python train.py --normalize_top_k=true --routed_scale=1.0 --balance_bias=true --optimizer="ademamix" --beta1=0.9 --max_seq_len=512
Below are experts of layer 5 (counted from 0) of a mixture-of-experts language model. Rows are named gate (a neuron's input weights, with its number), up (a neuron's input weights, with its number), down (a neuron's output weights, with its number) and show model dimensions 160-199. Each number is 500 + 40 x the weight over its row's rms, rounded and kept within 0 to 999. Numbers have three digits each.
Before each expert's rows: a language model's description of what the expert responds to. This comes from a sample of Wikipedia text that the model never trained on.

# expert 8
Short word pieces inside rare proper names and technical words, like Port-og-ruaro, Desc-end-ants, Arg-ost-emma, usually right after a first piece.
gate0:507543473433448467579492478491489520472440504492549518475456507517546491487473552473570569554539446576544419502493458484
up0:430514403492526489511468463622469491500522477447580532514465476517549493485494489514548516501445461487608501522482514459
down0:465490512471444596478498435532505624551508509504547497517451498524527507576485552564518521503568504529509500419528513433
gate1:451532534512505529426492540496522492517507515465500487520479527496519468549569486510456527491538493488543531421476568421
up1:514503515471523530485472518543537551500486476543509450500484449562478573451455474553412561455492550483447538476525483488
down1:457559479513453521503500511479539534539467446503440392472501458456505539491454467589469529474631503508552480524486432506
gate2:520506492502450495464416504474407510492455441474487482533471496516509527507481429522469506478520471600516513495411525553
up2:466524578526497499494574527511566545504547523530443462451494461499501509553524542465522522522536570362367500546579494471
down2:501528549442525514482557454485514581477492473433454497491513495460523499535505531445535523523532535425512460548495537463
gate3:451499593523519453458484461520505524522503541555495503524544452459449485539435511521470508459488508513545525461461523545
up3:546540465510499489529465531543530443511520445463451424474510497507554457457479473470522509501550483509510563519556489526
down3:508412564460520439556522556551491535435481482467502468571559565513433525465578477398465455585557492537491438528521532443
gate4:534557493457547491494537457541500542470411520481546480511512512463461497534470433453443530514493489493532539519556474512
up4:533466547518546531538474462527574480547502504475500508487553569424523488456476533517496436534467448526540587504480474582
down4:462514535435424535494544419475472509510489494517575485454527518458448521532545520461517469513499463397475462528496531539
gate5:528550547525499454446447523504518502510492541535475454451456493467506488515559462524549472502488500500484517500625549502
up5:521485560487496482476483513468393478491509526484499494481443512469499495495515541447553476470463450487489469489547568502
down5:481512505483536499534541550505501472448488531525517505516425550553557441529518497509554511457553454519487570554526523484
gate6:515500484488447475536426494556541485429518513493566489508523506523535506589494473534467460475539529453470454511446510445
up6:471483562464504514448489476564477524517561533537560584551507493530453495473509604488496510569406491522493468493486535559
down6:555514502473457528485492522533467517479481486517473485455445452490467482509508504496496599422512473556552525489500549564
gate7:533431525491476524478496537456547453508469507462495490491507473441516502560520523500484477479451482471546505500442457479
up7:491474510493558465480498516467591532480565495531432432510545524476539476485507506487509533497484569472473547560478532449
down7:498445533462446500588539515428508490511474493572467463485538518539481461591592491609461461476498483469457491552514501492
gate8:552477533522579546520519547528548538504496485528498536520549541444500459531485491469474493492506496464454487512476559461
up8:413540626486472488418536533460503442470491513479534534477494485558521497545515528472430517472472474497545516458462494555
down8:552483443448513569530494491547511484536448491498561507479482492457486509429504550510519511460517464485503499565526512556
gate9:426474511447451530525502525504520459486461511519512498525514529540552502519547458531532547511497471511454484461433544508
up9:519470501448563467516506517464497458472488516470571492508459447483491560458506542456515532536535473489438576504489500509
down9:513505499502506475543611513509487478505423470454529514528484536522459561551527448508501495460496463482495480491529526360
gate10:428573440488546497532502509507500527425453619432536596499510547468570481582515533480480485483515442477495519512568498413
up10:475527564441511599580503464480448491503571481515486516528473484504468521444470468463568476599545483487503527534520510502
down10:495514564417473552471505460503497539472520582513495531494449586456440451495468481483542481573493457473550506561395456529
gate11:522496520548596540494586447507541566501531418540518484456544467504478497555473467527564503457404555523501547426442512555
up11:515601450495483503475434520556423504480440465488506583529444492533481467437569441485478527513479449550525542469515507442
down11:483523510488503443525429548479432465555519488527468539493510510475475499421562458386416492570519543523518470462454464504

# expert 43
First pieces of split nouns after a, the or his, such as ent-ity, pol-ity, tro-phies, super-intendent, plus Votes, Loss, Apps.
gate0:518496523480509375553520499479463492538463431505550427495502528538519549537496503509512472524551505505559545429495489372
up0:501513433452541578523444532539476467475499571490476556453501486459494514502520546475529525462521511537437461477467509521
down0:447511448503567515561498483523484483511434511558491496532459464512463463481501561543485475506544486539529470502510516525
gate1:482525502494516478573508418484496498553516512480501518506489527519523430493483522500519496453461553486500526461460503447
up1:460525540582523472478484585505476454471532480490422458497443520440434413397485502500442463543440526534463506467448452451
down1:532523500500433439552517492487492476494545409492496476516491550546476540551540421494509446481551520436502541467515455479
gate2:492494564514490450498536461523433512467540492474535403518430522481518484491519502566473525491599484451558484443520503436
up2:494503497497549530499474480503504490482489525503516520481533544488477498578472490446523421570536501467505552479476473488
down2:558517473521547524588436512494473535523519470507534499519461563493492463523515508524431437580581515446526476578529478489
gate3:531423473533494419468492569440485554445444520549476506467533471509545463536574515437560490474500554447532581504511533519
up3:557543451521589518478467424513528477444475458496456563489521554504490482563452489505518484496503464461520463539462533483
down3:513513499541525493505428573494577503483551428505412554478472532475501460537498471506430455443523533518510537544498496502
gate4:561454449561445459505456560495580413420548506493522441480463468458488569402472502387434488484554502495553509529514564525
up4:455505524453438533503534399552485585457508503499484464474505504543531615572530457482506528443534434473537409461518450511
down4:459511514491580531508507440491485538490520445457485437532541575579499507464536475564512531496426457502555469497440396507
gate5:501522526513490548487575532520504467429475426479490475521502539464439511541445469542485554516498520469474531440502505449
up5:474483495478468452527523473468463466437487521520509495447472484554453461486500478403488458505497488492573500469458523435
down5:452535481430470515479486490487503533530444542586611617511553539523488523449440502540443515496476529509519483455399513542
gate6:477481557472400509537493479475504530467458508471511462493526456437484540488492478485438474523482496515509540502575508480
up6:483572561504506509497469467504447481477565565502544575539481488525527473546477516500457549529480540530502417552507563512
down6:467538537453424473499504399532509423517524493506467490460487554523520521468423487511546480484469456491508559476481434550
gate7:473480524412573540528524558516533468537501525479495561556498498457523539523569534442492498485467433512552464460535459516
up7:544517526506461515465478481450560513526489478499451500490569502468505568500537479447516496534491452455452526510459523472
down7:464506465530504489440443402568545466534512442517490476493465452543491520479490546462542534521503513426461505577490476517
gate8:523459484510460514438525443512474466491544517520473505514466536437486512481482506466512434448476501534560489518412407493
up8:432493456502467495546491580522493517538563435479511588467510459463452463506521485479441469521522535539524585522569511545
down8:485527517438524540466520555523497584448524534545595489544489443447466448527442499483512487512518536509483498491572544481
gate9:528530507485580465513516476482488590449453513461478494564459474511460530513470504545491541462492529516484516469596438448
up9:449498509427538498523540438517470543547436516443514417498460491467512449497487567524396501537488550516501435519547513403
down9:435490458506535451526455549488453552551465491555537517509457555507475552494496523479474480520537521537561534489471467533
gate10:533561523457476504513514490426510457564502423556473533453491560526469454455506542508493541451525473485504465478571447484
up10:527444407440524450518453500492462512512485506541510468496520491570476521462513496467485482485520530549517547474547504576
down10:454443461466551495384514480515588503489495502447542488540480543539525547464515481560452486446558531431512497483468481477
gate11:449558561562513497527515536545534510512503563519535549569519545482547534454467552520470516463525455527501497507537497537
up11:546578490499544509514493447485483468502503527490582522480493472546417511469487453492449525522528454544444474451516526510
down11:527536432471478527496568487534532457498515463470432495461554527483557563452552556559527462496481515479517585532476491506

# expert 29
Blank or first tokens of number cells in wiki tables after a pipe, e.g. vote counts, percentages, rankings, dashes, Yes.
gate0:545544491481501506476507456465540451534482493488531512520469489534492457463430563476463580491498494401519442534481505504
up0:498467519517496486471533557527474555505501513504512464513482513445439528548494504495519428489498462545484606507501502468
down0:516475435500447467538472481451513478510528471494554475550455504499488428524482509412506521451473543539422496509588541405
gate1:470449481470528444482406486541488485551512505524508562518523470455431526526568523540540487491481500488487457495516549548
up1:456448481541515487433455537540492494492536483506490518545493504490427526503511511552552514435496506522456426468488518503
down1:493561488459515506495509466493511483514509499486483514501500511487495584545539548557479431469459516524519503529551525528
gate2:491430424493445463441489569507512476438497468521468447469501511564507601591485481436505465524530533477490501552546623567
up2:494507437489422480470527576512444478468491512497517491448500507571482552577533445470532473514513562535533504536562504525
down2:481567509511482533554505485491533517463510527560472490513514575471508560516491471483470498465504511443489538495449489586
gate3:484472483484508434446430550490522548512502549499516456493457511489531495473549539436496518562495526506459470459543625531
up3:537519525513512561571529460536490448478484447497507544508544484509478519520432482577510467402506478482513520548444383509
down3:491492459493495368580500484484529562498469498547557503521479452523561506498487474481531497415436523468480540435510544456
gate4:547466534457537516479496499550464499512510543529448533468514448470483456463540397492425444545524476572416517528521456536
up4:533489472540416495502515486467446544469513447511509459475484482460552494561490565524535480516445566439526534519521463504
down4:488456543523463472510543421520508483492533389534525509458527562492547498524488493439550502548523512504539508536525505488
gate5:547528464526529495481493498543533456518523544485563463520486515545495536462493480514547606498490550483463485435441488468
up5:490528475508508504524500530539558477510516524481573487524501485523452520448486472471472567507481495498472568454473487441
down5:466528522571479436442469503595556481473499512510477463481462496515519539566548521514500514471482509482543481495439495555
gate6:444487485530543534572519427503487473469499444441425524538535529502541490530513467446503445461542441510461549499493477448
up6:468511478553513475558544435453462418439461475454456462592472571468523516552497536466524518452544495449474515531498567520
down6:508571525468451465519476444443507486431477461533489483417496507448563622504562481510528522459502466471526466546397473513
gate7:484517484454589532534422581536509451528498547499503524461553465514464513456445435529486513522503516563514483494486436509
up7:522491497526539523502530483524484467527478538508478456513524460534496471545516447488452479498498476549504595514495458507
down7:484476506476443436503551426559514450474543475529445488419516512549503440560424453511487513498482525518517568515529504464
gate8:487508470439483485473444527486476568450504552505574551453560495508520540519515505492442464487503550460539541496481550488
up8:478467476507557486485454597508468478438499566519509488486553512557486518498505488486498487481487521492490453462507548458
down8:468576468459470488445536548525478513513502529520502420539547530509491507428468496500574549491491521500503502567438542525
gate9:511524520488533467512498540500515513431475500450463456567418495519514521519593606434461464513533519540485557494563525525
up9:486550493476552468563488592496525534508491490452479520565430489477509517534546542493489459514543461501480505517570524486
down9:493531421509517480498445520503475463522521508501509502486391564477470548508442454541501542489466497514502517617425476536
gate10:501535553442450393495462538525506428545521504523428481514510465478538503489558532509456498486494505401472460500420496435
up10:491515549488596442466479505522524456551514502523566560531500498418478502456459501531486522535520447519486502453494467555
down10:482486512493499525434520533456473494524425469527546440483565523472462493476481504552405538492513436420544462484538522524
gate11:496508498530448490506485571564469453460505541530496435488484482565478495545567417472426481481470475495507449552503609508
up11:537592530526539502501505473514543430516469506463522532520462511482537516463538495502417500465529463491500526501510477534
down11:508509460556454451448532504462467491496473529515531437510473475472495495516547515424539421535510552533508454499498510531

# expert 51
Of, in, at and direction words before place or see names, as in Bishop of Fife, museum in Kennesaw, North.
gate0:522524523514498524482452467563504507506552502482486432503505513507438491452541476484510532479542482499496434451391512429
up0:497478493482516468515497471523541493494435507469510595550481522531574448486564537555441473554460485536535521519490527547
down0:493549527490539509447508538503527493431530536468470518510449468499481500518491500488482493532473477487478422524520519446
gate1:520467489403461519517542427471464424517485434533467519466462494523446474441466536469501476513513482507448480519510497517
up1:561516483476521502467599416549472478562457511485475547516475503477542504463480492457522504506523476589508502503475504564
down1:495529550548523447447570461529502488532453467536490531543499479486557586524479542526544453470517516514518490486504501518
gate2:506542527483568464573491483472485463495466445506464529445534439490491463456478516533561540419472512496533433456592414547
up2:524434437475489420476539552528514562454514541482476496568531503448473556602538493544530478477510469459475509577452559452
down2:528535467536461488487499534519508480472582543493549547569435494447449489482545514473489582497498507490444466499509528446
gate3:519494519489520467503422665475541513520564475516487506537531459511503536474515557559518498503504460468472503496537433465
up3:477524474495539539466543471488462500464525531478507457506488469514551530522486477501498486511455554477541504507582543539
down3:504527535385553483549500491473451434495488520502499465497512437466448489510457503399479531438568531482480455534528487547
gate4:462557434506499527445490482431473489464460503452485465421503457488427495476424463542573452496557501475507518491480474541
up4:425519468491473466488534525523446534487482461452479485561518493487514541568522477496445482487478455468464466545444505500
down4:514534452491500553531509531507472526526510535595491536545456429534448443508524485532507497475527524565457446505497564540
gate5:474581507494451491448543486503507524494449520486529474463498417457466468479426436482535455520488487490447521461512525476
up5:519406510584585519442518478507504469458555512502455517490551504496525513556514540549471531482502546488511536494489519529
down5:476462473568462471450505530511557493526464545561487439562447509471529472514455519529425453552530463527453466464505489569
gate6:505479537394485500500439509504538494491552492506499523475500526523515492458504532463464494512522532543538492494523480473
up6:475457405542434514486490480532493507505500509444482477454547521538492512476469520517536499472482551495496492465428466498
down6:476492512510479475558541446492508479403484550463474411545514501581575509431542520436555504507552544463487471535443529427
gate7:461533517493471510494443505511466506542469576494510443447423552509451441511489540442485502573534524492583509537567487509
up7:494465492508512502530460467513535474537501546489461504530445522539518518526471541485512561569565533556549444519445455522
down7:537532476529494462497410492421501508547465514522493504477493490516465500511443532529511523439509517520453532486465443541
gate8:441517513464447523453485459497491486546429493527581374518458460533487492480418487544500508497485516572528483504479524465
up8:462449513582495459421423514514589572458493543463507546504504430482499533521463542496507463473547558405550486464566526502
down8:511498473484505555431562542537483485469503460505412445585549544447488518497461488475458468454510441566510484504534539454
gate9:497517508489536495511472510458444427521450489498567469539465622470540467503585491481506527455490494544515503509573526435
up9:475430532438506450556571521534482495511528507474476468529529641525533520582597528408472573438492455531528469530494548502
down9:469469475511590499542512482556508455473501486508461504495550528523508459488435483514520461568450518525412558488445516492
gate10:561507501398528501560534551407541461562555455527524546494466481517486512468543559517483515540519483491509479459528405487
up10:484492450557467444501492495564478476510462533468449456515516496538537453478494518495476532484512468517484556499479485470
down10:548522505545512532501505535537470479510524463533505509592501509521508510499496448552507510491498545492546500544489478437
gate11:523528474556510516547458481527528469533451532504581448537483562519516492495560456548541494497486497588515450520396508492
up11:477543509462583524465527481532499501524558499436446542493554498494422534485479519439469560538494531502517543441551456539
down11:467447566462565490500561468484503469519542486484508588523500478512501572436491480421453547562511514502437521499542465516

# expert 13
The bare space token before a year or number, typically after in, the or a table pipe, as in "in 1842", "since 1990s".
gate0:512516472602529490503535462532476441519519494535502468529516501486508513478490479526498549494553555525482505512414471523
up0:473499506498509461582502529530449443525502515484531464535492467547583494526497501386512504509502549441522473453517552454
down0:517481523535485506531490458477555455563454462492483378449424430436402504528548466545551534470490449535468474536536465469
gate1:513517496449541519400521529484495471512521467503495531481573478569501558497414448493467492455493468523469438512540527519
up1:517546412461484490492503446403448490464502471503537488453425526530409497457502466497565528597478548497539540452489466483
down1:515468506445450497497526544493531451524490489582523555553483492477466507495531544526468509479523484459542545509417588510
gate2:480533475451510445448502507475570510520467513496564502499422522512449538409454486497464436499545528573495540549428470559
up2:507461433569476497581508523527440481537508476502530471542554551491521488553543514451552540471496509446561489493535542505
down2:526492533475463589587539481497517470541572446523482482446497525513517595571579448564489536481477426402549534490470506473
gate3:442541515457447491475494536468550512515510474464517449460533513573459552507462443448460451562482561489509539501580559462
up3:508477476452457559450529531557512495473499464490429503466501549606489541527477487514455458472483546539503539508534553490
down3:493537504532477497475550538474610508565454442457588522489541483477462488400567439436492516530497549451515506507494528494
gate4:515539520509448509490533477503453505516480446493485503492466510438515480454467511518529520489541490464456414587449538541
up4:566542441456469492556460568483503473458519504526520484446456542457434473454505538470492518503458471475465497552468481461
down4:483516505484441521476532470479514471484519517476464512518526474493401566516514515554540532483555543521552489454558527526
gate5:495524512547537579520489480576421469487488517556501522446471478537408485420530483469454494519501500521501535509467470487
up5:528449462536527547547508458564470456471545552507444563557492487540483549478457439511430577474444457563549492481589441482
down5:500444457572508464466425485494505494464529511487499533467513493494483575496506521524483466564543430472575524515424530447
gate6:485429478426501498482490527603528481523507469526463552519569426510539551525490464492450464497428446542527483468521553482
up6:504465463457500490460474496612508521576484513484506515513495480463500502493474515506453458458482428504478454491493534469
down6:535459412539597515517491471504515506517450460522504542533508499453591511506489486490496475541475521481482536520480446520
gate7:493508495491494498452503519535480496502504523469509539534461475512531496518522529484611474493416490450477514409486536412
up7:492482541443458473548470474452522571570476460482515538546542503552484519412496468550455494512553529486502479483509521569
down7:475497564508480555543497483526473486529537477511513484453472479438482518451541529518539513539460526520582532409574550464
gate8:462551523496503578413458399499462442471482531492542548444531467455501602516530510517556476517519475532472543497570466567
up8:473492493510530484502512492448539487515474475435453422508439558499509445532456484438439481577518490557524459480514546500
down8:464505456529514540522494578481497557478534444458420537567481456508549482485595516409438494469566498454424505361518512454
gate9:504515478462420466468523443470460485539508438507517462492464511517556436520525514531497540545429517572474519505482519439
up9:516557550482553465480473511405521609519472454506486472466521472487492472522532503525450469485527558461439479504503520497
down9:589486436475548573490543468432491479543477443590568463473487505551443525540557538545527468540473491462513440587433490548
gate10:508474454513492520479490611434486612487473516529532511490476570497426510510491535506572518423452558448548479538481591490
up10:422479579528514501531496537501538570487484502543520497468404454554534489506527446518438489528521476549501494523507527544
down10:503489441427521482520472518520516488467457496486477526417512587468541461427457450545547467505501537432508508477462493494
gate11:551557476485483473504481551471468447533496423522517540532540554477502513470499528505458518478521465443480528565521495498
up11:526505460465516479523480481534529480535466494494535547554450541503428589458497469504443538489465468556546498514538562486
down11:540562540442478490506539441531467458498438590505401507456487438547439520509523441573522508523492479571476520508602487508

# expert 26
Past-tense life and history verbs after he/was, such as graduated, died, became, renamed, moved, plus sentence-ending periods.
gate0:396546516445559478508481542475554541478438548530495440465483506436499466514485457570522518462531503466436533528511524488
up0:527465469525468531509414541486482432565514463496490490513477544636416542423538498429535526515430499525534507503539480538
down0:502505482517553508574464423520476516530412509486503525507495526551482483524532470528438452494489487462502550451535444554
gate1:543425460483521557473461480564535520409517545530524516515480530496496466416502558446511513504497464537452513489508398556
up1:479548509534464565515538479486567532454407523501480551586481444545481548527478447489416494509509445498423524454527554463
down1:512451509551543460455484442526492512464444501452529469486509477484538521467584474451418447552557475508491514491513483420
gate2:515465556420523481448510556520537496446502524525528504506531490508438525535428463457503472529498418429449460463542489502
up2:498463493577405510489477579516497528500517519513416569493544563480475519453474500504449535524488476478406600513526496486
down2:501587509442551501519530562415475517478548505503465441418457469523541475480539508434531521546496517513477609519497486461
gate3:454446465473554524596404462475456419520529508525528541470495500530500521506470464471445517506432460543451497499516488472
up3:498506423495506444502444560447492503546510395488451586537557516454491572491533551494498439627533475489457487495494537567
down3:435482511456476529568561491494446497487509512590469476437519571523552381507494448513515484464467471485522474520515467445
gate4:480486510538443452524472488536464491395517489494532452562472520567507537496514535447458474461552424511502422477492438590
up4:515506504482464496489535531496490440426501468494450475484508522617510467511517487482521521447494450486555428517554475523
down4:484521436529496499503510493501554453506514496515532530536534504534469452465442486492547383517485436480575476532541515514
gate5:460489502536515512555566474550464460504542528523488519502585495426535485525494447491488557502515587520510503474476453563
up5:521484517550456511441500518535509519457555533524483566503409537595505498496452509487568436551463525550499518470506543466
down5:524574545496560583567431454479488480514517488501598502454467505513471504408590405475518511472507515429504572459575497472
gate6:544486505488524482452528468504448526493483501511586473485473573583514473512528488454484598427482490471546436536523530504
up6:527533488461476467428449510494572499538500402488511436430583494517457601489428467468570528488504496509465442563653499517
down6:417448538490521470518596504511519541482457442438559527484507490520489513453490424393462473537488448471524397543556504473
gate7:468517478484493478506542449537526471484577461512441530483519534456540534525569512497412545578508541511384464492453509551
up7:511493477474468508521526548505507457544581523471560483535512427440513535499518529453492466486508517463503594549521498417
down7:528485550478467461513472490441467500479516512521505514494523520424484473505468495538484517535492506479501416448460478533
gate8:462546472459469484545554531460478454498488492526441497518464491470513509527489457509527531452473514479399494512517610494
up8:453453513530450476445538494491408414481529502496499519522488582520509470423512487472558447469467540501505505491501484506
down8:447495503570554512540536488435515555427411459522544548546564509436481481517533510473458522411473543508490514551521515470
gate9:463489502516505452483445464481495558417510515503442384530472461446463561520464532490559508510457495499410534475514533442
up9:496459497364556537549566489512492422552499542564529536483503461473528532470550445493422529496480480529441592517450569533
down9:474498513475484497494479529549453437490489473579506514474473483467502521428501561546488548482505490480480503403527442502
gate10:506481551526551501513554496504518450578469447500521524477534468463480433497492483522579466493557490491468409553510476536
up10:466486511522567460527508461541522519569475509493604517529441468499524436542570499565519496508530531517446401530520505481
down10:563440531524511538521572452590518495505516516488466479462468472485507516467493559513457414475482455520473458457530487491
gate11:493483530508484504453465468511518440508485491482470413406556485517448553566558506475481524442500441534548497537489469477
up11:578508497455475454456609476492461459483459492493495508421500513484510490489534581489451422419523508464517511545536463443
down11:509501486506529497476577399543442576504488553479541442433471507492444406485506453494451523489507534438458512512514522499

# expert 41
Word-initial stems and participles in descriptive prose, like compris-, manufact-, origin-, dating, derived, consists, often after which.
gate0:507436484485466542510482508476538520500545442588551529505503530510389430478503490466465517489498495511545396540559550597
up0:550567515439514525465541436436477481529498512470468483499510477490524511519500480495550527474461482494507537445475512479
down0:456506455475526506508467493491484477539494463396524514501527563446481524466508521488481504507544463595511486523522499507
gate1:428509466500526541528468525481505466489482516506474560385440459530531463487585547519491462548426511511486548473582426474
up1:383511474549479551460554419518465505455525518544504517462412591529517458443469477549455592495529459533514533558546475413
down1:461552476498470492472550462535511501498538527536519487475521504582426508532510505554537530549499467477534512478510483506
gate2:481490454463398507527504512537491506482505471530511506574481530526444460497447487507523602500480546539445470478534459470
up2:529503577537581453502447489439520492490514505498513537462498450509538512516583482493445439475508519427536510554528531502
down2:495498498505538504505523486464469509536452498493445536495522567535473450481562454505453506528528515502530447526529505518
gate3:555468534415499480446497517397554549481479515533526523431442612517529505446505571462461547471592501472478463492475512499
up3:540443536523434526567532483492494511502495528476556481476496496478485486474487561561488495448496548520492521507463479408
down3:447491562476504398420529474552565458474441503413455464538495555480507508526518459521591508434543530540496506471555469496
gate4:425482469534507504553491483463485495467522470509502522502575537517526492478434453507512453526507467467478410562573475596
up4:525505564512491524486433464550482511553497521475480418486502453510517551510504472466433508551494490548435508501504475412
down4:493443533486497458505517460549429541488496545464583456533451502503487553453503447471499510535495531577531501468459492419
gate5:502569511417480543543481496476453458490459491547535430554510458507460506472507465527548530455462482485429521572521536492
up5:507484443545460504489571482577505498440568514450442532436469512471459468547472519528436527513576560517569533468451524549
down5:483470524491531531579514528500543507489518503501530538475430557546533488451481499447491445576504476457487437475540491502
gate6:529440475507445542479557476475434511497516503544426529520476504505437478514515430507466504542536543459507501415425546471
up6:506528513502498498423506469525530464501512556457481508456475489423529533500524563491523456530472541528507547529488527496
down6:484509483489502524508576472542483522496509570540544509504451522515446539492488487534557522505481475452526453483467536489
gate7:536473477507417457521490482506478512462565494637507497592465508467464536499504484530507601492471525560494534458555482475
up7:527493471550476492504503458551487513471497477544498422536481476428506556501520553572517552480495478543495579445490565461
down7:516524437530437545508494488527530512529493469477516442510500512498479530511446543484483482494509421529501519453502514406
gate8:470486548441508476517542508468528467545543540515439540441442555481558428480488512451491474488458528550555494504495434532
up8:524489519544487541408560443533531497487545438471448490448530436492529496560499438502532440485534537489541547563503520520
down8:499412487508547465449426529491433514517424514506562453534473533462445511507509505493406453526434450443530459509441498486
gate9:596482522503514484569526497396559506536566485488445540435501548478588406532483576559554487441514542503473486480456400568
up9:565545464531550479535485522530549445520515526451521507465540486493572527513511547522561449457453461479493472422554493522
down9:480460505471534536516505567524474495492531555530512424477464476475514426635481487443464523487426535499429492605448492487
gate10:577485475473513449644450472471563492493506511559498500493507548504494504483490491488514544543444436488479483536552510514
up10:547512438499506538514490472468502556402539480602464433447456551551560495583431516532546544473479500482521530538515511547
down10:518513501537523519442454504499443509519455525461454430521525543500542456447478525514544447527515553455475533529451503513
gate11:512483588530481498486517551507471514529501542516518496518449591548594547471518511449442558481489465491494466467539510457
up11:510513493474458483539495500479509429503573558489503521512506478467550530520479616498602477519501532517501468411462476455
down11:490392438592525522475488487468478480548474447472471503473507539575497482470390495506497460453518473455552528490489496517

# expert 6
Prepositions and temporal connectives in narrative prose, typically before an article or possessive, such as by, at, after, before, under, via.
gate0:516511479556522482490523470517406468534516524490476494519503551477534481516558503501436510434477525455493467517561531464
up0:501465500528482440441434489510503481529490478497452538502547548511514480550569555429484474561430432542454457438432511464
down0:522473542463505488448514570484495438450498481550486517448491478449541497485551539543503468538577551470469467562458496577
gate1:519555572429517477497524503564513521496514474490484406520525450568453517513455492491493486452466437509480505499541517558
up1:436451494502529475506470488555567481530518466487533542478445469462555504448412558459567497482444508458451469489490461502
down1:478514511527494568489547500511442482488482465517473480474445522474530461544520572484458445588572456471522485516561531392
gate2:523494556535452527497521516501508543568487439515510455578511525571424533478508494456495496464546537478490477482483483522
up2:579551481497413472487539461541486571487489475521527480542492475536504506525530519505511508450480499438461498526444439437
down2:471509469451493542481516481519492488502459496504487511494506509499465506507594521514492429501405491498434542478454501502
gate3:546541526484461522525494381506465488498464575500527528428505507444488547548509480458507527414544562500546460460512404470
up3:409474520599547493428456529463497450541558469508534485507417535565518432529538518534482470497536460516485354496508505469
down3:501472549567496492536515497471551494440455500474500468493447577517490428511493480443436485448428508458477455471514509445
gate4:500418564460486577384557523536472519484496494514501406463458521498531508544478514410463435520528464551485482530495517475
up4:523517499476509494493582465494505501526472542500389435514501539531529544489481490517433518565535476540462544545469462576
down4:534507542428469484557474492518451491482471469522450552511514526511518485482546476534538450498505503538488551478498537455
gate5:533545492481519493506462583452506492514555542470449490531489477486539504497558511428496482510489542523429511486495524424
up5:513499457477558502549439522497467427488512442478450563461501481442580520462476585488521486470524488499488531402487541458
down5:509537529438541458521524529511519478545461441494511472521437497450500404493533417502461452431551506535493412526467541576
gate6:502509550539458516458467527496517507465512443497533525532510459523497465541565444479477432578414557511467534518521559496
up6:581486487561495526507507589492516437451512472518548545514523513421525412452512524530517440552595528486454442530489487546
down6:507543492529560459491490483436483454554501503488494439503482561535484456455479554493534445572480541476451470510452475466
gate7:493494471430480487471511489486588564530507597506542532489551485507508466488501490547513536436517477495562520503520496549
up7:509446429430559440553412596447551466505531499481523518464558521481474480437498510506562500503536504555580536474466383541
down7:513484446475537444559508503486588448512491549495510547566530509474487478463466388535497503449516443457506493538468554548
gate8:486475475608493497429435490515484492496512547477481588474541456461477547414527510483493520475409565511490526501521566506
up8:506452499473488521455487430407526560485506541494468453407394471527555541509525476446381520438486457487563475473507525461
down8:432434570504489522509486511513422509543487461454568520504485515505441555519480436565480434535578426525510551461486523544
gate9:491461534612517650499530497516436519445518491515507529503505487546537505548449461450483502524500468500541535529549482519
up9:571484548583486540541491525507456477511463476504479497542518475497472503552471481506533454467573479510513573515485424494
down9:502451546484509482506544447609537520506511578445465494513578530486548528548477440554540436429510447533517494533575484493
gate10:485479454466472477491480533422575509483530524477516484385489497532547492475488566436605490507452517538535507446515412537
up10:493562520460453502492504530531572489489522524493474508470472499487570507481536481479499502501511530581472429482509483634
down10:540561570452498489479461497556494416527531542495521535523555415475535480450550442508557384513610475485486513507455518493
gate11:578545501469483468577472520531514500513491478519557473556466514547489494479521453484568508557480496546534510447465467498
up11:467531519494462396488459562472553517503450441502541488532489466439505593501504532497564441466454509525512476427473511467
down11:506456538591502472529496463513500481427544464485483506477458517515516467520464524505567506534472413445517480445438501484